{"d_model": 640, "n_experts": 80, "experts_per_token": 4, "d_expert": 112, "d_shared_expert": 0, "lr_router": 0.000346, "norm_eps": 1e-05, "rope_fraction": 1.0, "init_std_o": 0.0, "lr_mult_qkv": 0.4, "lr_mult_down": 2.0, "beta1": 0.95, "grad_clip": 1.0, "schedule": "wsd", "steps": 4636}
Below are experts of layer 5 (counted from 0) of a mixture-of-experts language model. Rows are named router (the router's row for the expert), gate (a neuron's input weights, with its number), up (a neuron's input weights, with its number), down (a neuron's output weights, with its number) and show model dimensions 128-255. Each number is 500 + 25 x the weight over its row's rms, rounded and kept within 0 to 999. Numbers have three digits each.
After each expert's rows: a language model's description of what the expert responds to; "comes before" lists some tokens at least twice as common just after its tokens as in all text. This comes from a sample of Wikipedia text that the model never trained on. Tokens count by the router's weight.

# expert 14
router:479494475498533548500521503498523500509494506522534496504541490509529520499538508518452473518479497482503505514505498446484510520473527499523478457488507510507487531537540515516459468521505487517501489526525523502512492482487510551484498464481467488457554470506558530483512490494485499506475478477522487527506478520529472538464470456478499526502533499541526503490503449445496519479480
gate0:501492534483488480487470473464479459523459532503474457531490495541483491520506514533513487482508514513504511489481503557518478507530472521495527518469494510472490536474493499505489480466485522476514478493506532533522543536450531503490506501478489495496499520494487483506499486495500483480483508485459493464532476515509477510498509509461548510527493488524486495520518494486505510520510
up0:508536509496542514469504510480487508501506523476485421524497470551479501514535510498516469463495515507532528517511554492500485489556469532481517457543509497506514523509479535487454491492512521493545481457534494494503492561484553533464512480472495539445476515439511487495514481527543455512539481507500490507485477523523465488498479488482527482489543443567500532535548533521513512506519
down0:519497485496496537484491529508483506472502520496504464527498451511467471513515488485538516499481518530472512496506498465486505468512518469501488521501524508537500471518529492521497469544573494482492497503512492486545501474513501486517545497537484491479486518544512506522531495495538501491520506463488497449528514454538472492508495516522550497524490496521510514488520493497501484506490
It responds to: Closing quotes and parentheses. Closing quotation marks and parentheses ending song, album or work titles, e.g. "Cut to the Chase", plus some sentence-final periods.
comes before: " |", "\n", " (", "s", " and", " is"

# expert 0
router:514489517506508468493520492475505527494510500444502463462510509468489497511482478519514532498482468507544484508484521491492508467522456471485527527504467490503486505500497511543497474511483520465478459537539506495537496490460457502524476515504480531516530490485538517488474507493478444489536511483482495508519453501483505484487471430552499473541531465545502495493478504484527474497492
gate0:520486517527485493493487486470522519500487474400491498511550471490466537519480456525534567553516476528500493497469525486512454478491499503493514513512514484544497574533497463545489479467508485495491434539536532492524523516498480517496516537469493517490511513449543494513529487469500462496508518494500440459521485486507509525482504492471504497525461507495500495517514443476488493481468
up0:522496486478514493507493506501485480473505496533484526506462470504506505513505454489505497498477475468532492461503471507516558485451493473485482481491474488469509459495496450500512491496528482495521515489502520509487484458517501509510521494511505511502488519469491473522488467530493496489461487528534532502511515472548543507544472498500484487469522553484475462529457519520498493522524
down0:494481562493514466499506510493497442432456484543517511525494475501505507560482498555536493510485498498483501479518482527486545508486502470540509530474513530453533529477542488523492492505471489502513511508533507533505528479546546454494448503495469483505510486494490514475487523528501523525503496546533454536458536490474483528514505535477497480489503512505474494509494571544528514518528
It responds to: Geography and physical nouns. Nouns and word pieces about places, weather and physical features, such as coast, river, storm, border and south, in geographic descriptions.
comes before: ",", "s", ".", " and", " of", "ing"

# expert 15
router:540502476545526544514535570511507487478537548537491520482465499527501514546511523537536501510464497511455533462493520506487474530471536469489492490471498526493450507518511508485498469473473495484531483529502479507487486462459519542537471511469546503485526483485497554510550520510525539478500514465481468528503510499545501512477509491462444498507525499526512486511525502508440557436539
gate0:517461495478506500528516564511452502526527511540541456497509505527513496455496550528496513514472529483490537488479484514530498479505524508541452520501506502488472463475472493487482485521497487507494477518492524506507504490508479495488516519477504489555508481492486486478486539452506485565483479479469488445508500553519524503466489521492480497484540455469510497502501471566464517515502
up0:507537474510473478485558459518525533522537516491495521533511506471461478514503474499518494501467513544533525475530500457485486538525521503538548527511489547489516454483499508557531538481537490511479489511493525470491480501512469519512465497463555483490508512535466519518510520535484510516531510491497500520493492477485511541470492474554480512515489489496497547484505492474490531503530
down0:473518498571482493507516504477520521473505511471486467544561527453518496499516496531511498481511482490533496549516520445497575522485454467486429530527481458495498505508536513494444437467478482517535552515454519490466495480516481487522483469476476463530502432486490498491526529511472494490542520498476521518461513475470496477534445516533510450463458508473516465513521485517495474507491
It responds to: Possessives and contractions. Apostrophes in contractions and possessives, such as isn't and movie's, and possessive pronouns like his, her, its, their.
comes before: "s", " been", " first", " own", "t", " to"

# expert 26
router:504471518492504511515457509526516509492493460505514509516491459529520494464521517491500441470477485477493493538552483472519469520478556497536508485487482447517513520533462461494490473541530498513542496529531484459485459499486531510548481525496503541468508464468503463476502513508504518487469472509505515478499501528548477498502443529514472511513517485536551462502502547495525522464539
gate0:505506448504510478494514485485524501505486523533512480493507470457481487491426500505524518520501464469462489501450471499508461500519523457460497522524511504517506450462458486530515476479461510490518490469516518495481548523530500484506515521508503485514479497470509473464501517551490503508478485521541482471506464502472452528503490510495522502532543473521474548483521487509498464476506
up0:525475508493485520458444513501478505509518485499513511538503534478508510486489504505502550504529498475505483515509524520471555446495450541500507483516512491507519501496515481534444514460462510532510502573539506527467485503453522480525464458480492503482490513503526520498481514447519510499482509505472502502528495526529506461496498480562494461522475493501483462492526491518495515496419
down0:494510506501496512514470466445511546473476462520470516504507488496506502485478471473507501511505504465517545548502502515487480508529543486518497527476517528468497495471521498528496497466535455539487502489511525510511512464458506495523488464485458514500534527490519520496490521479458491477534484505474487516529510505502498518459488492536521464482491518484510540520482512514512494486476
It responds to: Periods and initials. Periods ending sentences and periods after single initials or abbreviations, such as R. S. Sreenivasan or S.p.A., plus closing brackets.
comes before: "\n", " The", " He", " In", " It", "S"

# expert 9
router:524520478506498511498470524484511494533527543494499553482497511507468489496479503497528480474486512450521545515493495487475516494511508501505518481477506505473472466504534493456491503469501495518481501471480531513494450529531482493513457501470455528520505504518510460521464478543498480531457505503522497500507481479503487509495509506520490483504449518524485453454541523531480506458477
gate0:498488524479488535498512493536487513504474524484520498488479499498508457507525541506507521486468489502504506553496510503506489461522462509452500504456537508485480530479509543550489500491498497502507474462489506518486528498496501484544468533503523453484489537537534486512464488485511485545488487514490499498499490465496454498514460505491506518517516454542497525460497470519498513525479
up0:478444481517483510512460488482486512539498486475437473519533496470540524464481494517492489492515518490480518464447486492512495505512560468535526475530493553503523516483482485532496526507519519477518498489521488523461496485483492514522511511504495539510527453468480501439527516498486545530524485530459467455472459513525486502521489512494505523507525540463487440539475518543521530516547
down0:530499507504493536490506529547478489498495494527488520446465473505487519474522510476484496528481510490507478490438478511472502525510472477495523507488493481521505512488522462469449521481484532516510501480468472523508486466500491486514488508555482519516520524470518508476508527490489477482525490545488509488488506544491507494475537519467484473488475485487488460475533540492488534503482
It responds to: Line breaks, headings. Line breaks ending short descriptor lines, list items and table rows, plus == heading markers and table separators.
comes before: "\n", "-", "|", "|---|---|", "|---|", "|---|---|---|"

# expert 27
router:506489487511522541534467543516474494478508484468494474496467497513538484501510500478466497507468487517493485482539506477532519515482526488523517456496545461486475502506495488505546460534481490513528548470537472443527508488484517504518485520483464505481537487450514486531515493520482474506490473500528533481506508516532446515505471509465510531483499501497484459519517518511468510505520
gate0:494499494536492525489503544536563526501524493508445470510491445498485529523524522532509486479527511483496472470472510444527505466514486520475531497494458542506515494514517426512515479477452475528538522509487502494499479476525489507517482513525504516498479546524468463482520465533537510507534518459498483500480501472546501492517512490490515469502535481488491515483510492481468484498528
up0:505485538520513507514522500453499508500500495517507459481521567487530508440447506474543475491529457513528468507501493507494518530498498504543483524467514506519499489509505502485487469522467509503496530510535492536483494506519527497462476542494506477504493479548490465512535520438481462481488522519522482499476489512507466508500515460457512525500543519490486462484560477498541506487510
down0:538492516488528520487495537515535480521443508490502442498536482505470482512470520499545506518547503514501520557470464496507490511514476515515461537500487542516566538488494513536458452446506499494540473503466510522476517493472469521508473480487521488494500513510492488469467473534516491498498485520475533455501483469509513472524519486552485498511566482493507514452513552509553516476510
It responds to: Sentence-ending periods. Periods ending sentences, including after years, quotes and parentheses, plus paragraph line breaks before the next sentence.
comes before: "\n", " The", " He", " In", " It", "=="

# expert 34
router:489497484490512526523490529533532530485464505496508501486513541478543501530512491500513517484508528501454476521521496508511521509502486468484493503524497501513523468507466501491512475540506539504503470494473491521512456541522549455469471481537472487494492505465535521473504535467460514536499523454559466488449515460513460526532464477494503489525514474463511489501490503471481486473550
gate0:541520534518501522540547501498487482570470473489500474528499551490508488507519491495509493520508479532540460502503439504531482483457528476554506497505527486477481503544496521529515528442501497502518540514480493507470532490474575489524509491491488512520474534512499493512512522484551471487508478513545483496497496495466520527509447515475522524550500481479484521481517491509513508503555
up0:495515551491475507529522494444489476524472489460449487523527464477532515546528508493474547508504467507536502478476526480478506487499496455505499492524483486498501495478537494501468542505519528488455459511460510520539496475470509473514529512512531518466513483503491496500463490477505472498505475482475486430474469531494546604497459486525553508517513467502537532429530486511513550475494
down0:507515485487514479498489508540557527456500461464563434544570498463497519448513486516489483454516513519502516507507532485526468481498491496471466549516517483511443475491509458488471517540488488485546465474530493485479479472543524482484543486462481487512471492481495511512474532475506488450537479532531492478506483532513488443518506472478495491511532513465475474535527495489515514472513
It responds to: Numbers and quantities. Number words and digits, often in table cells or vote counts, such as two, three, 7, several, multiple.
comes before: " |", "th", ";", " years", "rd", "nd"

# expert 24
router:507481468527548472528485506495507499509497529505505536497520499513490524531512490490480532497513528492534489512499551479489427522500516510527506498557459505498469490475510533498494477517494534480486477502485456498504471522514474512551500451472476517480479506426499501471486528499525522500513526507564516541470485540533471515510482477498500520504532439511535501523491458493481509469475
gate0:476458504512525497487516509526540506527461499463452512478501490484486511496469533495491535536522552462495456509434505514507566454535509510500557406483467551501510495501479514512482474542522525527541483487502483529511475481530493477509550526540479521518422513496500491506543464519468498470516505531528503496497515519509525486490498457506496499513519531488487488483501501475510486506528
up0:482472499477488460516487502499479475491512531494539524512462512452511471524488507471506494496468504532506494485492452474500553500488475525461480547526506472513482512496496526488502505493469457500467487544479512524494507453504503452518491504504493515521501484496497522499510477499535475478526486474481494499507526527496478506495487479510456492498514479471492461468514496469428559470485
down0:487533532507498499444477482517498529470503500511493443495476474487520518511522468535445485485523468448491476483492537500504482464487459478511507501501510488476511519492525488573527553509453504518501490503504494529513510419530504535509529518452477496514543457482540476543476481489505475464484540520489453481476472492518517444520499474541472533532485491488505532577522526508427517518497
It responds to: Person and proper names. Surnames and later parts of personal or proper names, such as Adams, Yale, Mackay and Kong, often after a first name.
comes before: ",", " (", "'", " was", " is", "."

# expert 18
router:475518515463512521500486480510498518491471481474522494480481504447495563464424547491482503494493460518514512498505503502468496478539508507504505502487459487528499487519479494477521497487527512485475492486523549485515510473542461538474477494472517495500457496477509509471527519511488479517515546517501495473491518523471477507494531507497493439482455464514503496462491476514524539519517
gate0:496551493502482520514502479453531488519492487485519460489489513486506494488460502522525498512475476528501496482535481506523507531477485474472483555490492480515488490484539531523539521480508519469517507432507472515487534498481522508477489457500487534527487500499528484530530487486493465456526504541522517528498484499483494456510509483457488532518414559513533525501454520498515567493478
up0:536493484482464501501468472502466508492478487488510511488475488482526482465500519458511466508477530488531497469493497522521515496491455468487484515506473520506490547484546577550528495528502507458485503471552524524480541483484505510472502522485517514476501517519466487507490507520548557500505503529432500521506460506490531511556462471456496519476453521516459508492486549504474511492489
down0:433489503468468513503493505477460484488521510532514512474465503471481518471498502541511511494479458522537510462531501525525491487520519490449491510507487496561507511473512497493490544501472506444543483509528496496508527504444473472547516501463506518553485513479511500536505519511511508554477505505507480453565542504490507528511527484480462529486479498461466499518479486509512495522482
It responds to: Category labels and mid-word pieces. Capitalized category words in tables and taxoboxes, such as Candidate, Type, Class and Animal(ia), plus inner pieces of rare names.
comes before: "s", ":", "ed", "al", "ia", "a"

# expert 60
router:488499495497484533507445470514444517476505492460536526498511492520522506531517492511511515534464545488496517540534536540476492526481482526495542492501506478504476491474533481493469492510524484478545470517511476503516512508540469485496478489534500525495526471462483485488492503462480510508502503520470499491454496523516493539497498523514511509495527478497540525496530477491485513492495
gate0:523490501494477525510467484461470502461554533477507544525508519509502489501457478537531483472517530512492512488528501501481487570503513464474516469455516494450547536500505525521513547507530498535533484519495497513534476514519528538532490502514522511440509523522468432488547531524474477536476534497525490475491505480488522512485496526577457502513464498544495526504482475512477489531513
up0:440529539516499504436504494510491487536467483522502524477480471511501497512513503493499512510534497495508510493476470547512502482533474516464493525476483495519520470499513483438467504527499523469521498558490507476515485502490533498428518493478490511531496526467502535509516484511507483511476509485529495558504498524491507485507496515472553498485501526466479494506504511491518535493489
down0:515484480480501484514478477519483439548505467502497500553511487497502517503507501474465480525491479497498477489533461466531485490457488466451498478489479485510479472530502469491486443506525518484563476481524500463459494516530529475517481475479494504498507508536479508467527497507526464506532526501496513506498523470502463481535472500500516500472500483501510525471528470520493471530510
It responds to: Census and sports statistics. Numbers, letters and terms in census and statistics text or tables, such as under the age of 18, households, Votes and W/L results.
comes before: " |", ";", " were", " living", ".3%", ".1%"

# expert 4
router:514509467526505519460537534463501507494497456508476489474496499513493488519497516511537522515506520460496501486548501491540520498476521474531531495493523495499500526527493506495494454497524503485498477560497480541484484488544493510490542516531499498480515463502446444514468462484487479499466508495519518533512515506501525477509464492514471534451493515507498532536491519525494485511527
gate0:543454514454479442470505469512500498489484506472508469526515512487472529518545503497474504473548527529523533486515499497479535500483539482498456491477493522483503546526456481474464556478556538497481452523478474495509496525521503517443491516490485483521487483503488498499526549472490473534527493492499495525547491523448498504509515457524447471507525544460517518485504517509519500561515
up0:452511467505500475478501505454453518476509474524487466482501480487475516490525514510533499538514475509484498478463483510538522512508510508487492518487489524531515517522527488493471464549457443468495554511518516508519497488496518465477554485484516467485538502487502494513506528475490520506519517477470479522498565484553540499445507518511472486506558520502489487453470516516502518507492
down0:537435537497478490499500514485516459525508479487483524506488510485488467511485509525515492478490491487513489452487536530487502526481497523453513595496495484499489496476489507469508499537475490488517486488543544514489524517476523469501521479460503489491492469518540484452517507471487525506532524488517505461447481477504455515497507487483498514529525497489514496482486529523508527470481
It responds to: Line breaks, creation verbs. Line breaks after headings or entries, plus infinitive to and creation verbs like make, create, producing, and modal should.
comes before: "\n", "==", "The", "===", "In", " the"